config = dict(
    n_layer=14,
    d_model=320,
    n_experts=12,
    experts_per_token=2,
    d_expert=176,
    d_shared_expert=0,
    activation='quick_gelu',
    moe_layers=[0, 1, 2, 3, 4, 5, 6, 7, 8, 9, 10, 11, 12, 13],
    router_score='sigmoid',
    normalize_top_k=True,
    routed_scale=1.0,
    balance_loss=0.00726,
    balance_bias=False,
    init_std_router=0.00695,
    lr_router=0.000627,
    vocab_size=2311,
    norm='rmsnorm',
    norm_eps=1e-05,
    tie_embeddings=False,
    optimizer='soap_variant',
    lr=0.00249,
    beta1=0.95,
    beta2=0.99,
    grad_clip=0.5,
    batch_tokens=65536,
    seq_len=384,
    train_tokens=383700000,
    steps=5855,
    dataset='wikipedia_en',
)
Below are experts of layer 6 (counted from 0) of a mixture-of-experts language model. Rows are named router (the router's row for the expert), up (a neuron's input weights, with its number) and show model dimensions 80-159. Each number is 128 + 24 x the weight over its row's rms, rounded and kept within 0 to 255.
Before each expert's rows: "comes after" lists some tokens at least twice as common just before its tokens as in all text. This comes from a sample of Wikipedia text that the model never trained on. Tokens count by the router's weight.

# expert 0
comes after: " |", " the", " of", " a", "%", " U"
router [151  96 169 126 141 157 130 135 123 109 136 125 113 138  84  95 129 102 103 128 165 128 173  94 110 102 160 127 106 119 139  96 120 167  56 146 155 115 146 181 149 156 143 134 148 146 170 136 138 119 140 139 132 175 143 128 138 118 143 124  76 146 112 124 143 113 130 149 123 143 110 160 104 129 117 128 147  98 122 116]
up0 [139 126 133 108 129 129 135 158 140 110 141 100 132 104 144  96 136 135 111  88 143 139 117 123 117 134 107 150 155 132 159 141 160 136  98 130 172 110 119 137 138 130 107 120 144 124 155 141 153  88 139 127 117 163 134 166 151 131 100 117 122 123 134 154 113 122 139 142 130 168 155 148  85  99 126 116 102 143 146 169]
up1 [151 149 146 162 142 123 139 134 174  89 145 129 179 113  82 145 128 134 117 109 115 127 180 119 103 127 109 123 117 153 146 135  72 155  99 116  97 125 113 167 106 133 153  96 135 122 121 127 155 131 125 118 146 145 141 140 102 117 141 175 147 131  94 133  98 114  83 140 164 118 118 135 102 128 104 111 131  99  72 146]
up2 [167 129 133 141 149 125 126 134 118 134 149  96 138 115 140 139 112 149  94 142 152 136 160 100 144 121 118 111 101 142 105 126 144  88 115 121 181 154 114 144 105 145 144 109 100  85 133  81 121 119 108 117 165  93 120 115  97 117 126 139 114 114 133 102 147 121  84 133 169 130 102 163  92 108 170 156  88 122 112 109]
up3 [179 135 141  82 123 137 164 104 145 108 140 123 161 104 140 114 102 113 142 118 129 145 146 159 105 156 151 109 162 164 126 146  92 105 128 125 105 131 131 147 142 126 113 163 116 165 116  93 121 119 145 137 127  90 128 106 120 152 124  98 157 114 166 108 148 112 108 122 120 131 122 156 100 122 108 170 141 122 162  65]
up4 [114 145 134 138 131 118 151 134 120  84  86 115  91 128 137  97 112 138 124 120 145 119 122 122 139 164 129 133 103 121 148 107 122 134  86 190 114 145 134 149 101 138  66 145 162  96 168 105 130 134 145 115 127 107 105 100 142 124 124 118 108 117 102 132 104 143 102  90 114 127 160 112 113 109 118 132 125 158 132 129]
up5 [ 90 134 149 134  74 142 101 138 158 112 122  95 138 137 111 128 126 155 108 129  96 130 138 143 135 124 130 132 131 109 114 108 117 142 157 141 125 120 162  87 161 104 130  97  98 143 127 102 126 182 131 141 122 142  96 108  98  80 135 142 157 172 164 151 135 155 136 140  94 118  86 136 157 133 134 110 146 114  57 136]
up6 [129 126 148 124 142 180 153 120  96 157 124 116 105 103 110 120 108 156  95 148 172  73 123 162 146 112 154 115  84 114 121 129  80 106  96 147 135 152 155 111  85 119 157  94 141 120 153 144 120 116 188 117 122 120 122 117 130 115 120 129 163 148 113 109 143 161 177 149 114  92 151 157 111 131  81 104 113 110 101 121]
up7 [123 115 105 148 132 142 127 142  92  66 105  66 188  82 128 111  96 144 116 110 198  89 173 126 128 111 152 122 132  95 140 104 107 148  93 153 120 181 165 129 115 130 106 145 127 112 141 132  78 102 101 152 120  95 100  87 124 144 138 166  85 175 134 136  77 117 112 119 116 153  59 124 117 155 110 141 144 138 127 136]
up8 [147 138 167 147 105 157 166 100 148 158 133  80 108 109 107 133 115 110 148 117 145  88 108 115 115 119 139 190 144 112 124 137 122 113 119 137 158 132  95 160  74 110 135 148 187  97  99 113 139 112 165 106 160 159 109 134  89 126 146 143 130 155 112 118  95 103 129 135 124 133 119 147 120  80 140  90 114 117 137 102]
up9 [113 156 119 148 151 130 179 130 146 123 110 101 152 135 174  98 112 153 125 125 121  96 144 116 119 161 114 136 151 103 117 135 122 147 113 160 159 171 157 129 153 166 127 100 124 128 102  90  75 116 165 123 131 101 110 111 151 144 149 103 100 127 116 163 123 160 126 120 121  94 145 173  88 113 108 133 159 125 117  90]
up10 [123 139 112 148 123 127 145 148 131 116 122 110  83 120 149 129 132 147  96  70 162 115  85 135 122 120 142 116 164 148 131 152 107 136 141 116 138 119 122 128 107  91 123 128 147 106 125 107 185 133 135 116 120 116  98 103 114 114 138 145 151 138 113 100 116 163 171 125 109 107  70 129 106 128 132 170 112  80 141 107]
up11 [169 131 110 112 110 121 165 135 129 138 112 151 139 119 121 111 103 167 143 115 152 183 180 104 157 140 129 106 119 117 122 136 117 117 129 136 149 109  96 141 125 167 130 158 121 150 182 109 155 136 145 113 151 126 146 133 115  90 106 107 127 120  94 127  65 154 129 146 144 131 114 148  99 104 149 111 119 130 124 134]
up12 [139 119 120 128 151 164 183 109 141 162 110 133 138 136 144  97 105 124 137 158  86 152 118 155 157 115 142 154 105 119 137 146 152 144  83 119  90 146 147 189 124 130 157 183 155 114 151 141 149 152 153 159 148 121  83 152 131  82 147 105 111 149  88 115  94 146 111 126 108 138 133 193 137 126 152 165 129 127 121 142]
up13 [149 121 114 128 112 149 151  94 124 128 165 146 168 140 112 110  98 137  95  68 106 113 129 133 134 148 141 119 127 143 156 168 122 148 124 145 132 104 107 133 121 160 155 151  91 112 120 134 101  96 155 170  73 126 146 127  94 123 114  92 137 144 140 123 133  84 171 110 148 120 158 142 127 112  95 124 125 114 158 127]
up14 [102  99 129 122 125 128 146 105 161 125 169 104 108 147 129 129 118 117 109  93 136 117 120 154 131 131 148 129 122 113 121 147 109 112 116  92 141 125 100 135 119 140 123 144 142  84 113 127 138 148 138 157  98 155 135  78 159 118 101 151  77 160 129 134  97 121 126 154 123 106 122 135 121 115 127 147 152 123 128 163]
up15 [163  74  98 106 132 145 163 141 131 134 154 122 126 131 102  82 135 117  73 191 110 107 131 137 161 124 135 101 173 107 134 117  83 122 112 157 122 100 202 106 104 133 104 151 125 120 105 159 143 155 152 135 115 148 105  93 135 131  87 107 149 137 119 115 174  87 118 201 131 139  90 133 106 101 120 126 145 113 110 115]
up16 [173 118 136 128 126 191  98 165 114 150 133 135 132 141 140 136  98 148 117 125 162 145 143 130 176 147  97 124 138 128 102 159 132 135 159 105 138 179 138  99 135 134  97 162 106 150 118 109 163 140 153 146 123 151  98 114 115 127  99 154 173 168 159 187 142 120 141 112 105 150 142 138 110 145 146 107 128 131 140 138]
up17 [134 130 107 139 136 139  98 178 195 161 130 152 124 143  95 132 145 145 101  82 145  93 120 132 113 109 135 131 113 128 104  75 101 125 133 144  76 125 147  93 171 163 121 141 158 126 119  97 109 162 146 100 157 152 146 166 108 125  90 145 152 106 163  98  97 110  98 132 129  72 146 156 120 114 111 123 183 134 106  72]
up18 [120 106 117 129 122 176 139 104 161 130 130 102 125 108 136  79 130 131 125 134 138 158 169 158 169 149 127 132 140 109 165 143 157  82 163 132 136 117 132 144 135 152 103 124 117 153 118 124 140 145 134 145 125 109  68 116 151  80 119 117 134 139 154 137 155 131 147 111 134 134 178 152  96 136 143 144 183 103 138 134]
up19 [123 114 161 130 162  92 138 152 102 186 173 117 143 120 151 153 123 173 112 158 125 161  98 138 118 125  94  85 138 140 121  98 112 132  85 130  76 125 153 128 109 139 111 129 128  98 110 126 115 165 157 107  99 123 107  85 104  96  80 118  70 169 106 101 122 129 131 124 110 123 144 103 117  72  69 134 152 136 188 113]

# expert 8
comes after: "\n", " B", " W", "b", "w", " F"
router [113 121 165 154 145 159 149 159 108 135 109 149 150 108  75 114 134 110 139 102 168 149 156 103  88 110 157 125  62 106 124 137 151 157  99 132 122 115  95 179  78 114 125 120 137 172 127 160 168 118 138 121 160 156 149 116 134 101  97 177 112 130  79 127 121 131 123 152 101 154 114 162 107 123 133 132 142 157 129 142]
up0 [ 99 146 136 119 102 131 159 142 125 159 142 180 178 137  58 137  94 125 100 118 140 120 111 122  90  98 114 149  91 157 146 130 120 154 140 159 151  86 119 144 136 135 161 137 104 136 150 145 158 108 117 154 124 115 109 132 173 109 117 108 125 167 110 134 138 139 134 144 147 133 161 135 108 144 112 188 144 133 123 117]
up1 [110 115 118 117 141  92 114 132 111 145 121 104 143  97 126 151 112 116 123 178 151  79 120 107 150  96 164  76 135 114 153 154 122 102 207 146  91 124 138  92  85 148 112  99 151 113 142 129 122 141 138 149 130 134 158 171 123 157 135 145 125 137  95 136 109 120 130 152 142 149 139 178 120 137 155 102 161 109 107 107]
up2 [135 121 160 131 121  95 138 120 118 113 125 116 101 137 108 148 110 125 130 127 162 127 116 109  83 157 146 138 132  80 122 139  84 139 159 116 158 131 105  72 137 114 136  87 151 133 121 121 131 137 125 162 154  97 156 117  87 110 136  87 171 165 122 154 111 135 171 101 123 152 161 149 123 147 135 145 133 152  75 132]
up3 [109  93 146 138 155 130 155 134 108 162 110  94 103 106 127 135 109 141 113 122 134  71 125 159 109 119 140 114 117  95 139 162 163  74 179  83 168 143 150 115 117 173 125 156 117 137  90 132 109 113 115 137  97 148 136 173  85 126  99 125 122 157  99 133 144 141 122 168  85 130 156 141 121 106 110 141 139 171 145 130]
up4 [130 138 128 153 144 162  87 141 111 122 128 104 124 106 133  92 115  98  97 125 122  90 119 138 132 135  68 110 108 114 140 159 107 145 157 161 104 122 114 124 111 129 108 167 115 149 142 132 133 151 119 111 138 123 133 138 114  83 128 179 159 128 118  89 114  95 102 131 119  79 117 131 132 105 121 141 126 132  64  99]
up5 [128 146 138 117  97 128 120 146 146 124 154 112 167  91 161 131 120 133  89 155 117 142 120 126 143 139 133 142 108  94 121  98 127 129 125  93 140 131 133 133  89 113 161 103 153 108  98 102 145 114 200 118 111 116 160 112 108 118 127 101 153 147 148 155 133 133 117 125 159 126 121 150 122 138 144 125 113 152 111 125]
up6 [129 128 148 197 141 114 171  92 127 103  90 146 153 102 120 150 143 146 143 162 137 125 127 112 121 139 126 115 120  72 158 132 128  96 112 109 142 105 142 112  84 152 103 126 138  95 146 110 151 156 119 109 117 122 156 137 140 146 106 127  79 174 125 105 136  60 148 115 126  98  96 129 130 142 142 158 163 139  99  89]
up7 [160 182 137 122  70 130 140 138 146 147 114 175  99 132 123 140 103  92 115 128 115 100 128 158 158 126  95  91 115 129 128 129 116 133 158 158 120 101 168 125 161 111 112 154 143 138 160 148 117 149 138 125 141  96 115 136  92 138 166 146 115 128 126 133 115 109 132 136 168 143 131 159 119 123  95 101 134 122 117 109]
up8 [184 133 174 100 138 132 159 164  93 122 112 128 130 112 129 107 115 156 146 139 146 133 132 103 117 122  93 146  99 120 117 110 113 123 162 155 158 143 103 143 102 126 133 111 141 143 124 136  80 135 154 116 147 134 150  99 123  88 125 130 135 143 148 157 169 130 141 147 103 110 101 144 101  90 113 133 108 115 102 152]
up9 [141 141 121 123 132 141 150 152 147 189 101 107 101 109 178 156 117 112 123 160 164 123 166 126 109 113 142 140 117  99 154 145 145 126  95 158 138 141 115 159 112 164 157 140 141 134  93 110 139 122 146 144 141 123 107 159 135  92 116 110 123 192 180 128 141 132 176  75 131 104 160 143  99 121  94  95 158 132 153 139]
up10 [171 155 151 120 132 126 150 133 121 116 159 128  96  97 121 136 133 118  77 145  72  96  92 128 119 152 106 132 137 136 137 162 108  96 127 162 153 132 127 109 151 157 109 128 181 108 125 149  96 120 138 147 118 153 129  75 122 124 110 154 176 136 191 139 102  95 116 114  96 169 101  91 141 139 135  97 122  78 132 144]
up11 [126 117 115 162 163 118 166  98 105 130 158 155 125 101 136 103 122 109  87 152 155 109 150 115  94 156 150 135 136 124 152 125  93 126 157 161 120 137 108 167 131 133 149 106 152 143 110  79 131  95  96  89 133 140 128 191 111 111  99 108 161 140 100 163 106 131 104 114 150 182 136 113  93  98 140 160 130 198 117 165]
up12 [152 131 162 106 114 164 122 116 135 136 102 152  93 135 162 129 113  99 136 157 114 118 149 143 128 108  79 130 119 142 159 165 148 154 107 133 140 172 144 167 133 161 143 123 124 144 120 109 131 125 170 108 146 149 111 133 122 160 117  93  88  99 118 160 140  94  84  78 131  96 139 101 143  96 145 141 112 122 146  94]
up13 [111 155 145 123 135  84 185 158 144 143 122 109  41 144 125  95 126 105 148 132 125 121 128 126 124 122 118 139 112 110 140 109 114 165  96 113 103 154  96 102 124  95 110 113 128 187 118 120 113  91 123 144 116 160  85 159 142 128 103 129  95 170 112 118 140 167 115 138  68 132 141 126 118 117 136 155 137 119 127 148]
up14 [140 141 137 140 127 113 137 141 148 162 110 136 129 137 102 106 131 136 160 100 149  99 133 145 118 117 138 119 101  99 107 113 150 125 177 113 112  98 135 137 149 173 101 116 112 152  81 100  82 150 108 162 134 132 141  93 153 157 130 155 114 140 106 151 140 137 117 112 118 102 121 115 125 116  96  96 115 111 105 111]
up15 [129 118 116 122 147 116 144 121 100 145 138 130 125 107 132  91 128 138 140  94 150  98  98 150 109  96 104 132 142 139 153 148 157 171  68 119 147 103 136  95 125 109 124 139 121 127 154 136 111 156 133  96 142 147 147 157 116 127 105 119 119 130 133  87 119 102  90 159 160 118  95 113 167  97 128 125 137 191 134 128]
up16 [172 125 134 135 185 114 130  96 155 161 126 134 124 139  89  89  89 175  94 116 133 121 128 151 147 140  85 141 153 123 117 132 101  99 117 141 136 121 149 110  69 118  81 146 144 116 119  90  59 104 141  88 149 117 134 152 151 121 120  94 104 145 100 165 131 119 183 127 102 138 125 174 125  95 125 153 129 121 112  73]
up17 [143 118  97  90 144 134 152 161 108 123 109 139 145 101 109  99  68 157 151 175 137  89 161 111 180 115 108 116 145 117 165  96 103 150  82 130  99 107 150 100 169 155  93 134 129 129 146 125 119 122 143 128 131 101 123 135 114 135 104  89 146 103 123 137 135 151 171 126 138 150 136  70 101  92 135 121 135 104 100 129]
up18 [117  92 143 139  96 199 137 110 117 152 110 109 141 123 165 108 159 140  97 127 110 142 140 125 166 127  80 154 135 128 156  91 121 145  83  96 151 140 127 197 125 149 104 102 159  92 108 129 131 111 162 202  94 133 146 107 142  89 143  75 147 129 125 135 122  83 116 117 114 138 164 167 119 107  73  93 170 177 110 124]
up19 [174 116 141 123 163 119 108 132 136 140 113 125 205  58 117 124 120 134 132 141  87 139 110 171 119 165 134 119 108 159 141 136 144 111 116 143 113 139 152 104 112 127 115 141 159 166 134 115 132 121 116  94 110  94 113 129 111 114 130 126 135 136 125 132  80 128 146 111 107  72 138 114 132 108 138 154 120 141 117 136]

# expert 2
comes after: " the", "-", " a", " and", ",", ":"
router [124 128 158 148 122 129 122 172 107 130 142 117 127 115  99  84 107  90  92 131 140 126 158 119 126 104 126 137 122 103 137 108 134 182  48 126 124 144 148 153 164 141 141 124 121 140 160 172 130 104 129 122 119 154 129 104 159 127 141 132 113 160 114 102 156 105 120 130 127 155 139 147  94 132 149 132 135 109 133 111]
up0 [112 126  98 153  98 160 111  98 125  97 145 106 129 112 150 126 101 147 123 112 105 118 135 143 119 156 124 128 132  95 142 191 121 124  94 168 126 127 156 137 147 150 128 122 121 100 121 132 105  75 103 120 172 166 136 150 119 100 156 121 165 129  95 142 137 144 101 129 112 143 110 162 105 104 137 130 151 137 157 108]
up1 [133 149 133 122 146 110 160 113  67 102  88 137 146 120 144  79  76 143 112 108 122 115 140 129 119  80 128 131 123 125 167 139 134 131 120  76 133 151 107 155 125 149  55 128 150 151 107 107  90  88 131 136 126 108 108 147 117 104  86 101 116 122 118 109 120 113 146 166 129 139 121 150 125 168 142 134 142 164  90 144]
up2 [129 148  95 103 137 166 139 128 137 117 141 121 154 119 152 118  79 107 143 104 153 113 178 142 131 112 122 141 137 148 102  96 136 138 133 157 171 151  98 142 118 120  92 145 145 155 112 108 163 104 144  93 157 107 123 100 121 103 167 109 149 147 133 163 131 130 107  86 134 128 168 115 150 136 114 117 147 146 155 141]
up3 [184 129 126 138 113  89 132 148 134 106  78 145 161 133 128 121 127 126 135 143 181  98 100 170  81  60 128 117 145 127 159 140 109  92 121 122 153 154 133 154  94 154 108 148 103 132 108 101 129 161 172  91 127 144 129 132  86 117 129 134 166 136 122 157 145 100 101 145 114 116 158 152 119 133 120 171 100 121 161  74]
up4 [ 83 113 127 124  82 141 121 129 128 190 141 121 114 118 106 127  56 122 136 101 105 115 160 113 126 123 128 163 136 133 125  70  87 104 137 118 105 147 160 155 125 130 128 126 100 137  92 152 115 124 109 120 129 104 101 147 134 139 112  91 118 141 119 144 110 136 115 124 115 150 163 123 118 118  85 137 165 149 163 116]
up5 [131 135 126 147 124 175 138 134  93  99 126  84 113 107  95 101 155 132  95 114 125 136 103 111  92 135 109 115 102  95 134 143  93 148 121 138 162 152 126 127 109 150 110  97 168 181 139 131 139 127 119  96 111 142 116 148 130  83 129 122 125 141 126 142 120 100 106 136 105 123 106 123 101 131 125 111 151 120 148 106]
up6 [110 133 139 160 119 156 125 109 127 156 125 105 158 134 159 108 122 155 116 138 140 152 150 149 138  91 117  86 115 192 106 130 147 129 179 111 143 124 123  95 118 141 138 151 151  80 110 135 161 149 109 163 113  92  95 109 136 143  88 142 137 132 159 109  80 105 127 133 131 156  73 126 112 124 100 168 141 127 141 112]
up7 [116 148  94 166 114 121  95 101 176 121 107 136 103  96 144 109 133 135 126 121 150  96 142 167 125 167  98 163 117 145 150 127 152 137 169  81 167 123 177 160 126 151 155 134 163 115 135 158 161 130 152  95 132 113 119 146 139 146 127 138  93 155 109 140 180 138 110 129 150 147 109 128  85 120 122 144 112 147 141  88]
up8 [131 125 143  90 124 118 121 124 170  81  94 113 150  96  83 136  89 127 168 119 153 127  80 145  98 140 107 123 104 120 185 106 112 134 118 149 122 116 166 145 152 110 124 161 141 115 112 139 143 101 138 132 133 162 120 150 141 106 167 125  98 135 149 186  65 151 112 105 106 145  99 107 133 158 116 108 138 117 159 127]
up9 [133 141  90 146 143 115  98 146 141  99 163  92 130  76 138  88  62  86  83 116 153 137 132 133 131 123 137 147 108 134 123 130 105 141 135  97 114 125  95 126 106 180 125 118 169 116 116  96 107 115 140 106 145 141 147  80  95 146 146 119 125 102  90 139 123 101 139 131 157 168 130 147 130 110  99 143  91 108 140  91]
up10 [127  71 103 122 172 130 131 136 137 149 120  87 172  96 111 104 113  97 147 112 161  94 180 147 152 122 123  92 126 146 161 129 105 135 107 166 123 166 163 160  97 129 119 138 177 100 163 139 130 112 130 107 143 105 137 143 127 130 101 151 183 142 124 156 111 174 104 151  85 151 107 136 107  87  90 166 154 145 130 147]
up11 [130 169 119 123 119 170 113  99 101 148 143 156 105  98 148  97  87 116 135 182 124 144 153 141 136 111 115 114 140 132 151 108 140 133  90 119 131  98 177 109 152 167 126 113 144 152 143 105 112 143 156 127 107  98 103 139 102  68 104 131 147 170 105 128 129 130 132  82 118 128 135 146  85 121 143 160 145 153  77 131]
up12 [139 140 164 156  74 128 130 136 127 143  94 144 198 132 150  87 105 129 100  96 116  99 111 105 190 175  97 152 102 134 130 137 146 148 155 130 152 131 117 163  99 148 122 112 133 109 111 142 142 189 135 155 130  91 131 138 125  90 145 168 139 137 112  96  90 156 103  90 130 119 142 131 139  90 105 137  84 149 144 107]
up13 [116 150 103 195  77 134 110 170 168 137  93 159 119 171 134  74 117 132 158 134 121 123 141 131 132 143 100  95 127 113 173 141 109  96 137 105 141 148 112 158 107  92 111 124 153 159 105  99 109 136 147 131 126  94 138 149 114 101 104 194 121 124 104 117 124 119 117  97 119 137 136 123 116 127 158 159 155 148  86 157]
up14 [141 119 141 125 166 134 107 105  93 141 102 105 184 153 137 118 107 116 136 142 141 122 122  75 103  97 136 140 115 121 111 139 115 151 169 163 113  87 125 117  61 138 154 120 141  98 182  82 114  77 170 138 121  97 136 121 124 105 146 130 143 159 133 133 171 144 103  99 134 192 152 128  96 158 127 158 126 146 104 130]
up15 [140 120 167 181 151 112 146 112 157 123 141 114 134  78 110 129 150 117 149 172 140 118 157 164 124 172 173 139 101  95 122 147 147 128 168 153 165 119 176 132 133 107  91 130 102 145 149 215  87 166 160  87 153 128 115 115 110 122 150 135 124  89 129 111 120 116 119 114 109 131 120 104 119 134 121 133 132 110 116 142]
up16 [151 103 163 145  93 153 162 124 172 180  91 121  87 115 117 134 127 117 134  88 128 140  96 140  96  89 117 159 112 103 115 113 123 180 109 137 176 131 148 153 133 113 157 158 141  85  83 134 147 119 100 147 128 128 146 137 139 151 110 154 112 134 142 115 110 101 135 133  96 123  91 124 116 131  96 117 127 130  77 116]
up17 [147  64 151 162 139 138 151 149  91 139 148 122 101  95 125 100  95 102 114  69 158 153 145 140 166 109 133 138 114 113 124  93 101 137  87 100 115 127 103 148 118 106 132  77 125  92 140 119 137 125 142 109 145  98 129 157 117 133 117 129 109 135 151 126  95 149 150 122 111 125  92 135 135 111 138 122 158 133 152 109]
up18 [114  56 137  97 127 174 114 111 146 115 121  63 128 121 165 134 120 123 155 136 120  89 131 117 122  92 109 136 132 107 150 191 102 106 157 100 184 121 126 122 141 146 110 123 136 161 153 173 134 161 152 129 141 127  88 130  80 150 136 141 126 116 111 155 149  77 104 117 126 147 137 137 130  81 120 147 140 133  94  97]
up19 [186 141 136  78 113 152 177  99 155 122 154 144 131 100  90 148  89 106 106 142 167 125  95 122 142 142 138 138  99 131 141 150 153 103 164 133 127 158 111 151 101 139 158 129 118  96 146 118 122 128 132 119 138 104 100 149 121 123 119 128 131 134 163 155 165  73 172 159 148 185 146 146 125 113 112 154 113 146 129 147]

# expert 5
comes after: "\n", " |", "-", ".", "==", "|"
router [131 125 182 125  98 129 118 169 104 143 113 109 107 118  99 103  94  95  65 144 146 119 198 125  84 106 146 149  61 153 112 116 133 154 108 139 150 130 144 148 103 136 161 118 146 139 137 126 156 122 161 137 138 108 127 130 183 130 133 124 112 115  84 127 117 123 142 107 129 133 115 110 105 139 140 117 138  97 117 134]
up0 [152 157 133  94  87 134 137 113 117 169 155 138 127 126 151 136 127 160 119 140 135 130 100 103 130  98  99 121  93 164 129 116 144 145 156 136 160 105  84 161 114 135  90 131  87 150 146 142 106 135 128 148  96 107 152  70 133 134 150  77 126 117 131 117 125 119  92 101 138 171 115  95 115 147  98 111 116 107 178  94]
up1 [114 147 148 136 112 119 167 152 172 114 129  75 126 145  83 117  87 103 142 131  88  89 174 118 155 125 121 171 144 160 126 161 142 116 181  94 122 142 142 141 121 127 155 144 152 112  90 104 120 147 135 124 103 133 105 156 124 111 117 133 123  90 133 135 121 140 101 120  92 139 111 133  97 105  86 139 132 143 122  87]
up2 [129 184  77 138 132 139 153 131 176 147 130 119 148 107 115 116 138  87 172 117 119 120 129 144 167 162 135 171 148 149 145 103 112 135 122 150 202 164 112 148 138 159 154 106 177 124 130 165  98  91  96 144  74 117 115 110 137 132 125 133  96 169 129 146 164  92 140 142 105 120 148 150 109  99 141 121 148 166 131 104]
up3 [132 125 101 136 111 137 102 110 127 145 125  77  64 124 160 162 132 125 144 137 108 174 125 103 114 135 107 127 122  99 151 154 145 135 120 146 165 144 173 106 169 118  79 147 144 127 117 118 181 131 143 123 171 185  90 127  90 139 108 162 131 153 153  78 142 119 144  94 114 152 139 134 124 127 158 117 112 109 150 143]
up4 [142 110 149  86 184 127 159 164 109 157 103 109 102  93 132  98 126 128 145 136 108 140 141  95 153 116 111 119 104 106 147 142 138 143 151 139 119 129 122 147 115 179 118  99 168 123  90 142 149 174 128 102 123 151 145 139 138 108 131 158  93  68 162 146 119 128 102 137 144 106 126 151 142 121 163 143 146 144 125  97]
up5 [149 131 113 167 124 136 154 145 162 110 116  86 121 169  95 140 138 113  99 134  86  90 146 119  99 142 149  92 165 124 121 110 128 110 147 137 150 100 119 115 132 121 128  82  36 127  88 158 133 156 133  84 121 115 102 130 136 112  76 149 165 170 136  91 128 117 159 117  90 114  95 128  90 114 180 128 131  82  68 156]
up6 [106 140 138 139 153 160 182 130 151  87  81 166  90 111 151  84 135 101 101 132 107 112 118 152 111 120 152 141 108 133 149 116 119 162 174  98 124 158 151 175 130  89 111 128 146 126 150  86 127  89 130 130 108  95 147 125 125 135 126 199 124 139 135 112  98 113 126 109  79 102  97 139 116  97 127 152 151 146 173  94]
up7 [162  93 147 145 149 149 133 172 119 127 107 118  64  78 110 134 116 146 164 113 111 118  97 148 157 120 133 166 151  98 137 136 173 113 193 118 161 152 114 111 132 159 101 112 121 126 113 124 104 125 139 112 165 107 114 147 118 112 146 101 117 144 148 124 128 104 113 150 112 146 127 118 138 155 157 112 163 114 129 161]
up8 [153 139 111 146 141 145 137 102 155 124 147  96  95 122 109 140 146 136 112 141 167 136 141 158 143 111 148 149 137 121 130 127 139 101 133 109 119 100 127 152 113 154 146 152 153 106 133 122 122 109 166 126 110 107 165 145 116 140 135 163 142 158 137 118  97 119  82 156 104 157 170  88 114 117 111 126 124 137 113  95]
up9 [ 92  87 113 113 122 147 126 114 132 132 152 136  99 154 165  91 132 102 172 134 105 102 138 134  81  90 150 127 123  97 145 174 107 116 110 150 124 174 166 143 180 131 126 148 127 156 133 109  94 136 144 145  90 148 136 113 113 118 135 140 116 128 156 118 123  86 155 110 146 168 115 133 140 126 149 132 131 149 141 116]
up10 [118 108 169 127 154 121  99 136 148 136  98 117 123 139 123 129 151 148 159 108 127  90 145 111 150 132 113 106  92 125 111  87 109 140 120 109 126  96 163 129 137 133 170  97 148 118 116 112 139 122 117 122 164  82 180  76 126 134  79 121 162 137 134 146  90 115 110 130 147 111 108 116 167 144 126 130 124 132 126 104]
up11 [167  97 129 125 123 143  85  92  83 168 115 142 159  98 122 113 109 141 131  70  96 127 116 111 134 126  79 138 102 151 160 153 115 140 136  77 132 118 127 149 169 127 130 142  79  75 147  92  80 128 192  92  80 138 114 126 100 127  95 115 131 146 157 121 112  95 148 117 112 125 129 122 158 150 142 135 140 132 118 154]
up12 [169 147 115 132 109 124  62 120 133 137 173  93 109 154 138 149 167 166 117 123  95 152 115 115 109 142  98 105 104 138 128 163 159 134 171 139 111 149 176 103 118 167 146 151 141 126 145 155 116 156 112 146 106  74 137 120 139 136 138 103 108 131 116 128 113 158 158  94  86 125 196 133 104 113 117 101 148 130 132 148]
up13 [134 132 123  93 135 107 136 129 116 159 146 105 104 156 147 147 142 159 119 129 127 134 119 187 151 146 148 160 113 148 137 165 148 111 134 121 142 144 111 130  97 137 126 179 135 110  97 117 119 134 147 148 123 113 179 102 113 132 171 165 113  95 120 124 139 143 151  86 130 135  95 153 110  96 155 117 124 134  99 112]
up14 [133  97 116 101 119 166 132 139 209 154 128 118 188 134 108 163 110 114 135 125 123 148 134 119 108 165 140 109 106 109 133 141 143 129 131 127 104 156  89 156 106 132 127 128 148 146 102 130 143 150 159 126  54 136 142 103  77 132 153 139 105 133 117 117 157 131 115 190 116  72 123 138  99 141 122 112 163 122 160 137]
up15 [128 193  99 129 136 111 131 166 156 139 108 138 132 131 102 141 107 113 129 108 153 131 154 132 161 138 133  72 130 163 107 143  57 133 160 165  90 137 134 107 102 172 151 121 135  96 176  79 136 106 131 119 112 132 117 129 155 122 151 106 152 133 121 149 136 126 103 116 157 120 160 146 101 163 152 122 135  99 138 130]
up16 [141 155 101 144 153 111 109  99  94  86 117 131 156  74 162 143 129 114  95 104 122 171 171 106 114 113 113 164 102 110 116 143  84 138 129 135 123 114 160 103 108 136  98 102 170 114 123 139 128 149 141 124 131 111 159 125 137 100 112 149 130 108  92 121  79 104 127 111 119 142 100 113 106 116 125  82 149 156 139 125]
up17 [105 158  85 114 150 154  99 125 134 117 120 132 109 147 137 128 143 117 120 124 144 136 150 135 157  74 111 117 133 125 134 147 122 105 147 116 162  95 121  76 130 136 111 125 143 158 160 115 139 128 151 149 127 117 160 119 132 130 167 154 132 137 168 117 112 154 113 105 115 115 145 123 128 138  85 147 162 112 122 127]
up18 [128 152 156 142 100 123 135 155  95 195 106  88 144 101 155 123 137 128  96 118 162 135 106 140 154 112 115 146 114  94 122 134  73 103 121 130 158 117 141  79 142 103 171 143 150 142 133 132 129 152 185 140 106 124 142 113 162  96 147 141 115 116 133  97 161 111 126 142 105  98 134 177 121 134 109 135 113 143 133 131]
up19 [161 135 193 106 137 101 144 112 117 152 150 151 117  94 120 148 142 147  85  96 141 131 116 125 105 128 119 146  98 115 120 111 163 139 152 147 149 118 110 154 109 116  95 109 160 119 102 128 129 172 130 113 136 141 137 137 131 137 112  98  99 151 134 148 163 134 100 117 158  93 152 133 126 110 134 109 126  97 110 127]